From a checkpoint of a small mixture-of-experts model trained on Wikipedia.
Size: 13 layers, width 96, vocabulary 16384.
Experts: 128 experts in each of 13 layers, 96 SwiGLU neurons an expert, 2 picks a token, a sigmoid router.
Below are experts of layer 4 (counted from 0) of a mixture-of-experts language model. Rows are named gate (a neuron's input weights, with its number), up (a neuron's input weights, with its number) and show model dimensions 0-95. Each number is 500 + 25 x the weight over its row's rms, rounded and kept within 0 to 999. Numbers have three digits each.
Before each expert's rows: "comes after" lists some tokens at least twice as common just before its tokens as in all text. This comes from a sample of Wikipedia text that the model never trained on. Tokens count by the router's weight.

# expert 26
comes after: " of", " in", " on", " at", " to", " by"
gate29:479547499504509488551473467481512504499534486520489525525505508502488497489462526482459489528502483477519484516442470476537518498513491516515470490540506491528498492541456465483563536505451472483490465528486477468471508488483484487464467488522525481526543526481503475515485500489493497551
up29:536496488495458519534460529454497511503523469523472492486509487501476498464486539518546509510489495468463507513510514467522441488483495525459497460515468486534507512467531485464507477511479534533487494519484458497472448510479468470455498479500471510525512552479495487466510513524521489517
gate30:492510453524482460521500517485440535475491491514564517536503511468503505498515521476530502485481478497502435487521484470508497487534499482545465533486532499517535490495517504486536513505477532481475493541482460487489480465482503566481463504488554520504514508489509528483495463515480497500
up30:453493495481477482498507487476456503524541508521515518527452470479523511549454478534479483513518503488484506469520527533495516511532521487511527531475516508534529497505502488540469527521493496500471503464467466516492507525470516523492510451479557459545494528471485499484518469512479509552
gate31:495508528486462487535501494475487496515523523486498524527504488520499521525463491498554526469497500462530491502497485490500471496542557513515524499549503560435490514488480488489518565468519531465510524525478500498538497512509467486459520478477499526489504524477459482473529492515473534488
up31:518488544481467484519500491504440460509505480509533525511530537533472493498471515489484498518547501537476491467476473506560502512519523502502491488511500527431491477494454482519539513476513486522532516473495477483489474495561476485511491487493476502521470479500454507468510514479530455523
gate32:483496466465460489513490468535517546463529476525493506515514500502484545511461525536472495471480444489475521508510470474481512514477509499500510520537525505474528490512508509517553503508484488445496481482479504497498498477460499475548547515507473468470473569486516471474515521492474512502
up32:523491468530452514501518524511498504474467515503501521531468535475469524501479502472500499483520489491517506470457478500463497503512455508438533463510531482517535464529527465455526518473502503492491509484498548522518509510510465454493492504459547484486496500541537470520503523532523507463
gate33:464516534513505522511529514497495446466504483496525528518562531477515511509509525506461515504496465513518493509505443506452501484460453515438504499533479492509494486525513499514543536502479503504499521488510493445481488528508484512523476458491472493507489524530496478517541540453541495497
up33:494498536488502499551514528491456467510496496495472477515478488488539517502476512501501490530475500532515461555482515507502472479505464507517496477492508497483536495461508474527514524515487508492530499536497476466540545515502482474496470506500459528481524482597505512518525567472507503488
gate34:485507461500498484537505523535483483462523472501514505515539448503504513461496467498457535524502471505535484491482446504494508492494489522508488506560440465503495529479522467531527529507494505490494522517505503495536482493477522474443468511449524487531489482527523525508518492522525492449
up34:480465534452454516494491511522493499503507491471493514469479510477541493536500494455526518482560484515521501477490483487513513495519471501482466532469499480481525481517464468537482482487505498481549432490520483497449487504507512520528531470530459482493467469531502497478501464500466480458
gate35:542483504500525479534551515509459525462547502501532508512517509513501478530510502512506521480523479484517487445499471489526526503516511523504522530528508483499537528502500542538492491489470466496523547534520514498562485547524499503531477500497508545492523518489544472431481499494503523513
up35:482553501513479490453535494498538484505529516500481500536532495539511488456532493502545525496480481530518487484482495537511511476462521492510509537511456497463524522486552482523472531520511522480495514496499507493455457470507508460472518519516454476469528495524525474493519488483557524484
gate36:500503489490492509508508523503448495478499503503535526497526503526518496539536472501524473518554477498524491510466479528491496524515517475514463508513530458487559515570493506566520472516510481500540525494524520515526515472508485456513517524523487488520447490446510478506507486487543491521
up36:502482503458489504465490480462503506515484498487471534520510499531502503472481521513462522491519534572497499499464486455497484505497511501501529492499453533524498482508504486518484501496445448482483493511555530511485503492533537519542531535531464533469494567471491506522495518504530483520
gate37:485531530514484455497449463515501524566503523476503482535533512508500532513453531488499510500514508503501440518475496497554505484511489493501452487544502503564521454520447491480484453506470484513506488477475516492487502490512503477483501517457523492520506490480525491524527511462480508490
up37:495518467559474472479476467481486524470462535550498504473498494532526491531480518448500479510522486522478444465481495514505477521487486511522489515513504562471476477502493520518466510457505495471516499485507479500516512520498466518463508474522478560479480473491510500471521470495460539513
gate38:470524510454479508490504537480530479497526492459514505539515546472525495508500478494481530484483465501509511496448501497511528529488475485481509521491481489490547441465518514464530489503531542460553529523490535501490497507495531483479475503483495564473463479469479498461491485488466494503
up38:498512505483510553482465509434462452499484492497502494509529503490491518467505470511494480481523511514479528508471472531516479503482509475486533516506509492515521505518528532498535465476519509561460525478537467499568484537494500486503513473499488493515477486510479512485513449568488539513

# expert 16
comes after: " of", " in", " to", ".", " on", " and"
gate24:524506461474500512514505477483500466458505498510521510521500531501528569510506467504511500462458492549490489492523475519494506505517548511479502511513535440508479478520556503483489530468518501480512489437491501556500486543510478508491487497507464495465546502457535473500524503526510503490
up24:521471491459469509517528481533472460463526514538475517503490548512512520494539513499475470490451495531509507508522530501498509512530540515507508492459490481480497495545516497524531528498519501499464459456485500555487477501519527518467525485501476490500543525462530451503495522543543503497
gate25:488471531492472510494500473531479519480469493496482525505528510475455454521491486515504479520498511478532524529469515557547485491519519541513530509516535523474534482551509487534481497526492512499493498508466515471490519523553433488521534521530494494455535487551529477475513502500498507500
up25:504541486464489498493520444494474516480511463457547548500526491476511494552473495516474481472462477495473470491499474484528533507474533535479485500485544492560493504527500482479484490494509481494556486507491462520502497510499501537493486499494484501467469500468498469516478527440526507537
gate26:471508545500509482528483492462500512498474472476553535518487489491507454458480513510496520552493541461479499511520501525470482495467481465538502490507459493499455465486485454515524487536464540533538550534516510476533510502471489477486517467488525506498502519505487506481521539476483495483
up26:499515445487522503498541524503527490453505486476526506514517541515501513501588530496473445497518497473529487481481480469475517507525469485487510503482539444468550466510524494489490536486470528486480522472469543500507494520486463490522482493455505467505523486502503529516509507487517494501
gate27:517452493550549475511493442515482519502451515482494544487507472508506463470485502522491557527534582493516486496475488512474452503465522484510503480488499508462494491504503480501545484518473471534480555522514497513517486518524461495505484485495526484497536489505495482503502499530491504483
up27:510467464537513533475472504512524507488523513506476528517529474515534512488469466503497502461483574479518488516499505508476478487527496493479487490528496470492496506512523580456438494525488558497502509508496529487482478542513466501508460514500507456480497498532516490510508556484480497492
gate28:425486491479507483502514545551494534522462522523514473504497503507500495488520500508467542532472511516507511525514492497477523498496437488513522492499498553486540510518490479512549491488507488449529524526473549455493493482534531478522510463489517477513501506548478527488469506469510478503
up28:539510486468491531478492516471459524521509468484504515502507484511483430485499503481485519512544519470528518477488487457511547474457469495497491486492497460505492493488528451507510465523488473520493528489539522529515500531474494475494505516470463494503437479533476544496495516468477480449
gate29:467520533484495486487496527461539541485533473508494439479468526514514549508516480522485503484515459499517526519512488489546502492528503538478523491501488481560499488493527441498498511515495494489502504475492464535482510506478558473534520500476475560550484504468509509489499481488484505530
up29:490505492524513532527478480532470465507485528462500547514519485493456483489475521495525520520473548476483475481494509513460482510456506466503476498507504486434472499501482540521471491499499508517528527536529526450522500522517461502464490485526522450438505516531492476519509529508498513470
gate30:532462447486473510548490523500491499475495502525461490488480473469531573543489490541517497489489466536496491511500515489491475496537514440511518465509488527481480476510478521487496509493514476501432500520460475489490474489476503515482470483550527537505538513479469494521482511488498479517
up30:503487499508476526503521524496538526531573522527499452482493459508546470519490511511487515516489505506504491531496518532513547505485466506527485522527480529519466518497489435503461479521490491478522487513412454503519515494473527488486504512538500510475474497498528493506470484502461514508
gate31:481532528516517495498479552467493508484562468490527474513471493483536496518522466483544499462492494497463497479516499493469485497431507498489480514514491520538541524476509477490487475484492514481425485497504454532480503464487509503463474540515482510504536503526501498453500502532475517511
up31:464466549503502535488479489551482505526522519513490544500521507505439449536496523477469441475496507458478505469479502504504503514525494559501511495504517558504537484498472532520520486510524497543509495479508508483470502456511477535513481521533487488471520512512482501483484480519515523461
gate32:486491479491482506529491484589517453511540522448550522500505498480491490455492484516447521481524504516478494480535502484511521507486462516516482490520516530514532526448490481507545485510462561492507489512490497503499504508504550486514508495478494491526483484544497504446517473481505509485
up32:555505470529550461514471529490516470510530486455483532501480545482530507466489471496491478492495517492485474515515495478533459490533508499525499483499528519513520517487484524476584467535479457486461469513505497511477487475500502514493480519479477472529516477511540481520510473522482520461
gate33:508500481475503507508523508479497471430523452483478498478487519510535559491498519494506533548513548533496495488556491509499478530505504479513492488468542440528466453522538486508511488485486504506510468493522435509495476516523520501503488476495497473528516477482549501472516519503521499519
up33:504471508554479496505485506526522516565482507490504494502498479526451477509470499492489462510519486471512484496487498508518473503522453507540535495516446519503476539466484495462512509552468463541501539539525549512535545505470496494484504509502556518484504489488474524512532502503473503489

# expert 48
comes after: " the", " in", " at", "|", " of", "-"
gate3:477498495496452516523515547489468492466520526543502473525523485488505481525497510506489504506548457481491497519519514544494492472474482514524496519520451487520465505482443515496462497460445507515519507543522516512516479523501475476490469480499500496508456497496480534481446471553458491516
up3:502460510468507521503529541499499531546531487540538507501503530518483483503509495523521471512493514519493515488499503516519500506454489490507515482492482496487479521438476497478473509438447458508522506477524507476547517514502545523467501450536508512518464528450543522472490481468502527487
gate4:487475475501462483518494471474506499457484482501478560520512484495452501488490524504513495533531534515518481543514452494523487458450492506535479522535513507515522507502518500473502536511469472489502548495566499487475475517509521467492500504508437470535509531503485480491509489457468530491
up4:510440494527495504528468458481490536522492512507535487549477523497473512545508543506486499536484503509529515527492529495511454514531522540544470495520544528488509501476521508517512500530448514489511441499500499469548487471495512469512525492481496507515474546505480490528528513499528465525
gate5:532471492526481480491508542506501464467514495472508475485503566500462495484505486536496503502493508504528475542503488551502487458452480556531510539469517511457500507495519484478500540507519486502525508523538519511516489491545517465479499464529490478535544482472523503496527501508517489557
up5:511498502493504451495492499465532508549499515516490484494484515523504458495507521501489497515560503537501509429494481484493500494473500510535491480522500444462500454483430538469520491478491434529479472502514513492512496501487517504502560461502545473510504495505500493537520466506483496494
gate6:460453502500514534499485521477510487493473505453507539477491502456536516497474516505470522495495506487495499506503467470509501497444488520487475547529477509496494538485492532524518526498495488508550516497503528531490507543492537465578468485487478516498516550497556461515524505517467520506
up6:508427489489504508545451463476486488492453497463510483503505451511521466487487480493533543492512504528523501487514488511508466510457488528469490505499479551476515446513504527546481484521486541513518510473503480520519501514490495477536514534489512515502527494526529534534486546498512519537
gate7:481510490504471496547491505526544525435462504493481511520511512505519511511531474482526470503524469543480478485530487508513458496483477499512514511572446504466521561478464490500496549531483504513546514515478468501538490537518487500494480480495520487488498483504478519516475496528471496464
up7:471503484508520496487523501492503427515515522516467457512499495572528513500479490503482516515489500477532494474443504477484484487485501518501531481477510493512535516538505518503483497494512452504506449459517450509484516535487522491571501551524460491489503527498514485509487494542525521471
gate8:477510556530494544522513541488473500505489489504500535544514510485555489487488504483514472519529477458495563495526505500476466459468497510487484521515483500521521493542456532505526485496512533529547460528507469523487525460499492489502504502454500514491523462520496520516544507533518530483
up8:503493475519450516484490511509505509435490527488543524516493497528563468506474523511553497540491527496475546524506501489514483466510520491506503489512478468461546502483465528544510443500499478506526495511514468521481515497501468522522531496472479500455509503532495495494542508473533465478
gate9:465509522509444516544488493485508500528518520512494511516536476502520525487466488495476501477524496456503453509507505526477472507501526499523522546516514452493509463495465492445495535533455494487511528478491471532548501545497528468493424478494460517500496527507483497502504481520533508511
up9:487546467544497446488530495549483486549513483521503516482497498467516503503500536475502504477494473512519486494505498500551509505512503476522510515541488508470470542507550520469517519482510512531523537500516448477492543495447462493451520518470505501480516502506528481514452461499482476476
gate10:469471426523467520487455520514507449476477522521564522472525498480529442483501499500480541501521497484498488511527497527482483483495511474467510534548507542508484496500502539478522512522494486491521506549547491470513517551486522508518468496469491502505466488496494478525504492517494522485
up10:486476548509530470479519502488524516527526521517507488536508497512467488484497509551523473482531553491525500472519483497518474466462508485508522511531454472511475472491482496494525505534492467556485554491480456484523480520491518483509504489490483483481489506483524486513553536422521501500
gate11:515494458498509532522445477477454522467492479488533501498502464451491515514491496503522488508451421464526483460522481506501468499505562490509503541540466477515504507511515484494515514542505544536477521541499517544505488495498497493485511543504475499494503485508506524473531509506491532489
up11:510464475492496473490526558523489486523481561493533496503527490496516560494517522490486503480556544501456528533509465501515537498471543476489484492496504548531515501524517545484528505502505525555512484471513511459521507520525483485532467495483477517504489494475495494510486464491496544525
gate12:531499478517483513520458516487554530461527487478477505465496518495508523526520509549462547486547486479542473503525481443481480491499527487486537500522495523525514522448454479485501469474460474484530480495528483494476506503500507517519503481487521496531488473518512479485500535492438495524
up12:531521456514534491492459505481505481532488507469546509471481515498491512533520523482475462508519471508490502450504515545482501507546503519503510487518521526527503490511536518478544504528482464516528484557545511489544522440532510488477508498501530506484456517506536493532503495505547526471